Weights of a small mixture-of-experts language model, trained from scratch on English Wikipedia: vocabulary 8192.
Below are experts of layer 10 (counted from 0) of a mixture-of-experts language model. Rows are named router (the router's row for the expert), gate (a neuron's input weights, with its number), up (a neuron's input weights, with its number) and show model dimensions 0-159. Each number is 500 + 40 x the weight over its row's rms, rounded and kept within 0 to 999. Numbers have three digits each.
After each expert's rows: "gets" lists some tokens that make up at least twice as much of what it gets as of all text. This comes from a sample of Wikipedia text that the model never trained on. Tokens count by the router's weight.

# expert 12
router:512533466525492473539536474433565426480462504564487431488545503458495524475473483561443516512484495450498499427503530467476401460539509450425490461465504510475542464444483533534531564515516511584525452546433515512515485429398491489427442491564556493544499463463495474562457529517486494611482539481539464506473495449413567532476530450478516547537502452510466540461425543477452515430479484527498525477508474570489495544482479499586462473522535462544482498487488575465450521515518554
gate0:580538517570456523539529471508509559486435486509558453546522549525475520476521459555468467515510554466499454451496438523523497464573528432486526502489457564461449507451483490525582527500524513504530513540486524504501493483529519490484497480485480552486512456506460418505539518508514454475514513488489499564570498496458531523495477536560573538586517464497547507509501456472489526484436522512553513429572528514476520446500486519491516556558531488515473474518598541523504485493556467
up0:533492502534473468517609500462475509515489428544578497542556511472517523540382465611423504523550525490482527523561521523550560517503455486497503499396521553487481506530523497497482536542494549456517533471498444485468483516460516505453553444470485518478500530431536526539436448517524585535505502493504488483495531498505508517448448478533560476434505563524510504472527514459480574441535443441523468509460543461538560554489509534547463455517466547505556584511506486480553550508521565
gets: " in", " of", " on", " at", " from", " to"

# expert 11
router:461482458479488487498492506481461448537458528533511529481454582505447450509487511544531509551520597473450489507516520554486475503452447508448473531579425508574536489474470503479506446463517455474522470480553505509516492542494494419485518513478517516526538497503554543504481463505544545563445442494479498459629459432504513508500606472558466465476458560573531480481562486434480457455519484454563442523497540550495410594525547462468509543484433488521497491461512544474453491514527538
gate0:464422495522487456518551499473445482557541504527568453570510495469458534507455477452492552520545479480534478407542579525550477528596510496507421585491463468522600508506469555551504453438488470573480510525480518550521547514510437563514419548519493504448627498415480553537483545483424516481457479532586527381494542518517528495509500517471564476513509521510558521521454498499480505589530502472439476513497549508517489521522521503505561487447559533486473606531513508501508517522502499
up0:504520538502450439485511543502424534495459429529508519497530534467511456542427504531477528553554568534548425530496487542534535473516486396489526435588529500456478494459461541500418528533501552542490510445507514534518448469504462553517576547542446489522476483498544511542595528530533443446563530416517413506480486494422494484473450550489525560489561510566459468500502545511535460558505446511502485484570552488512488451516463497493524433533461454527517486484506519468526458507550502
gets: " to", " and", " that", " he", " which", " He"

# expert 6
router:475478512467584514476480509499559508545510520454536502432517456453432447470510478414573541528465498484462492475460511559526528514413529509459474507483551480490540484517490418474499552485487564588579520464489448482463451562543556483532506495423515481568514508534525429499487503496458450499551536517445485449451512512443500490472519558524491528510442506505541495457516505515535523424511466469525440473456574559502497476532537554533515505502479484550550508433478470427415479512513487
gate0:512545459427519510571417536534548458483474519480574484445487528522506452493473536435556576544456557471462533437535541533482517493512442439450456481449576457449564454480523438451505522474465491551506523436463448432441494466534502526502510521465531488523554496504434565456561538441434458473478551489505451468457498467443528537470518435523532493603528512554514504417508538485495465501536550488477481428525546557529554503568569488459525485443504499480609474544476478472512483535484532
up0:452427508454508614564433459549560509508465572428450500480476459533460581495426456464532536532457473484511498490492553574476525501467470476541469509493514462482468490501483488529439462469507443508445493423529473505561527560496537463505446447527488509485492540492568546460596522493482482473507512569467498479517445543456533524494442546543515472538463469491484504486569432516459520425551501454438531511475555490481486439551546489479531539510488565508451541540446606505423553525535575
gets: " ", " (", "\n", " |\n", ".\n\n", " \""

# expert 10
router:591531505548469575487547420503423480455485476507464540486536473475517555493502460437424457469525538480552534493425501427551525584488504584447480493492468518464485486428463523492566426494513501432564504488528586491420568531519521465495503538482510498460454450532523501487503490535489452498477475411480453515461524438529511535521488533526521487546533521590507547530448546496516450493476426489506538505481595478568443506472483491428456559529535531485544453430552516495516485513397559
gate0:558517533513454472541496503501499465497523551550495492485476549513455520484504426582520521508532610561494449545489468466496434512464517538482520512426541491495529563465462558538440492522437517519513533522506487469496486516499487507537479490530470474495477536426543515524534486510514494504496517460568517523485483470568544453457477492505485486452607504558477538589506496538499443414467506476540477518506423560497435486527458511421451594520519522525559579551554485526513458468508475
up0:466509484513533465524485539487508529433489546618507480510439474517465521518486497496524481495514485533494456484464495444548540485521458481536528484494518502503453453497489558491547410482537534545582508406492546437445525477447480477519478550461528521459521457497459552500560506487506588460521453462485507494427510497554537479453544457539512511499498579457452512466535456488535501496548458430608521506459513501511470494457505527578480472514494506550490510477497469441497447468437533
gets: ".", "-", "|", " |", "==", "==="

# expert 1
router:557507487411525479526492464519532452559545483451474509633504497509532484524456489484456494461544463542499498517467486537562501465480559526522486462558537514505496473488504491512437487503492435474519507586408465572476480459494462458555424506540498455454494595476540589520558555489451577465464460493522522518527508539503481502534523530499483510554498524553501522467505493520506456509476520539590510483509505491465475463522511583485513450494581589429535476530466453475494449485485459
gate0:492489563516442448540505456462569529464560511542571481610495571458546476463506485479492509562504493527445450526483510471482455499461453489443467504479498486565493532489469522489547563543549458412512486440523543541444491435514471532445541557575526498469454416520459497526543550466540563523500436471540549454496475525463518525489457538511472433473517544512534504443541489544536437524458538517559467477520528535500518546433483559526470519542476491507476376506500450541484496505454468
up0:528479468428466534504534471544456519469512503476590535496552465509499446483495549465486514487402473426489472494430364510485579518513551424521569462481511580420502469585471537459427523469468433543474526504557551503477476492471511518546421468470509514511519520505457560441508541432497493519544484470498531532455443603538529536566534555541540491510480487511611548551522498487563524497557444484569536541505475469533487508515538488439448545508542463469435491472553466485494497479457449
gets: " was", " is", " were", " be", " as", " are"

# expert 13
router:508402502464490532403526516475532502531425505461510471489482522467502516473471476515576549533536451432528494461582566502549532507520573530529535595504542442446480558506561467484453492508540478453465499491472481491468520517523482517477611498478544455458455488515490502513480471486485509476600537497510471471482447542502412534485474457531452452457566502443490499553503458558529471553533440410456516592603506496591514459513522569545484475410494489537470472583559510513423545518471500
gate0:497531426493421521479542491464482482544485512485551511486468455494460488465577508484564424510425466447504464508559563513528526467474547425485582457442507552445482491492535495561497500477490444477467501457454458552509499544465510468531490484476570485468471406475509543538519561501492421510555526495508549488521485487484515512557491455533478474462516569522573508517525533507497427489483489546552465528628482505506494572455527493520458421485515443500483495506475519531492507443568480
up0:572572411521511570470562509521495492502466502493511514439500396420597485467481579570560528494502498489495501469494559524512465524494494495458500520449495441460480489498457556541514510480563511541414484466473530456565486487523473458497511399504463524480486468507514478555509495437515503514514530571519486513471490512536469496494521568486470457540430492530497522456525524459442540494504488434450529597493457477428499459510514442560529538507552454456525449493452528558475504548500502
gets: " the", " a", " The", "'s", " his", " and"

# expert 0
router:447460484548501488549534447573553495447452524482469531544461464471521434543563441466531447458477497478432429501507437515438442501486507499510414423539512473523483517533514510501387489448491479479498580471478531518507557547520566540508496479555442452588487466471568503517544493444498477482424465422483533531482495451519498459521500493502545473488506446504494478508482500454481515509456492582589484492536433520509489485593445533454482481529427449494438488468502511516526497488514518
gate0:499475414509440493533521538544529470469499541471492516483485541454514532482547484470501479498566468479443457502590559471404480431518527493444467501548498486528526486567444537515497515524456468485504507535537485492516526502583578511513507480496454479503489559437462507485494521461502444516515503458523463526511510530503512437451521477556575511547517552563494535518495479517473435531440501562543514562582455482472483455544503599553452527516552496505465468505501523500579496550464456
up0:505473541505502499518573535485503566408446492494497513498418552467482495508449478552502552494507442488502502491546493515503500503495482518538526538460524567499543430470549513542576511590484484516516487449477510482494465500502438493506449494507540476441526551470487428437482535499502461556555491463457519543499512537543482544559480432521486511531514437531478510542504478423490464478496563497495578514543517557524444457541504513556501528540515522488495465531559477497541488503453504
gets: " |", "|", ";", "1", "0", "2"

# expert 7
router:469510506577568462435421543464500583477601506500566506511466448548485501546497533476533502540488513522497506571452518433448534463569457484511510530421470551539451504487523536508535507524497545538477484500542492429522485479476477516488496431456506534522469512527511457488430473526570469446554508531507506497490518556544477431453448494454489533484487466457541475517524502447467556531514504515510536512496421456520590516475533504491550498537512484487470548545477479628583575450554518
gate1:560456546503507512568495512529484495543510449469510467511468496534492487489443528502478493550555425538521489437432435460487553519508489489476528482521510489524552472494398445518465532520483625455462466520602476523533534488532455508543580472522529455505507559440518515509512487496471499494483617478504517503573472533483511480434509451522482562491468447507439513463522383440430495556470538470516501534541536543488448442487528455557504502455502466543529522519427557485403505520510454
up1:477472475517443459532537475559465464463512503507526528482388481555446535570472473428527469500511563457444474486516542536474513481594494519488576529468471545504481529433465584503485487566458518547499541548496541421493448499509564498548571499441489483544585565475494450579533466482519491549494531513559561565543539464538548537379553466553499570471501520470490492481548468502443492465572468470480519496469471468468528525456455541396489482498542551563453496541474411495490412500483486
gets: ",", ")", " that", " as", "%", "),"

# expert 8
router:536513488508475434557433445519533535459441468539465547371526456522531535481574456596516465521474509553526496539495464505557528525539532510547542515484498474524531521539444498503521472558517515573512474466546508507523460473513483501492555501517441478476540541491422499544491524443442552543421564559544531432470570544504507510475445505523452526501438495430593459456466442572503524545536516427478500532538471500490441523493484456568528548505509486503490514541568459554534510477466517
gate0:494450399433429443517451530544456507497487429516521584508522409485591506478523510582495531524584508454561518499464487524498471569542545467534452502417464483468449547483469557471471474562486485511550549508515471501449500493499509488532521505490454582534544509504517451436540463494478467427512478529495465480517503510489459560454480484545479521465500518540486490555456506531527447457588512472449443445526447434480507498491522497562570445482513401529600506539472603490557507496500510
up0:530500515500518553522529603384420528496518530498511567465482568440524477431477541488519498468497471536457494513529515509530551502563445459481512587564537523501536501541498484534474447392512519518467507548539533561516509463471514511541521623471479557508458520536501469473496591475518530506496507511504505502534440447440452548474511542542489462557493485596549514504495494432535524500523524491525502478477517453465502525563511516424512487570575517503485539541445421502461499539479613
gets: "0", " H", " B", "1", "2", "3"

# expert 3
router:475511547483517547450507546526484473493542496515484507471494553470433576522417475496490565449513529503488469499445486596503440429474407490523614548508519469571507491507468546405431512507506533499446512455482478519560547554523465496566505542485535458460451505516512487451545480515510455480524430523535536521557496542413515525523566470470487497558510526507539488568484493522521586492582548438456480481500521511451543519496440514492461449472520544550535479491418520412427489565542459
gate1:507485462439488480496551501571506434550562491499451388462502530496571491491503455474483443474470469464485562463433469466423471478526482474533496539486523482471466484533606530496554493477458479405452416531513522461501517546487507550515549513538513441459486500420483473418508526477515442465413464514575517469529488542515545529470537468528492484565585503460620495508521537514539453471468533563494456418486523493460506541532523528446567483562536401474543499463518516435473568470521510
up1:469541512458511503467495472435498484557521524525464501481453525510433447476506412486508475420506550574517507508523498560503533489467439505475492596466577565446543529529510569507479495499511452507458504551591452547482458497448482464516470445546495513568474526445451469557524472477524498511466471511444521500480474502470429548441476515485506464507493493527461489452525534486555429496490471542445454495505544519534510481531484479506462459412442541494495511449450493608532546525550500
gets: " ", "–", "20", " −", " +", " $"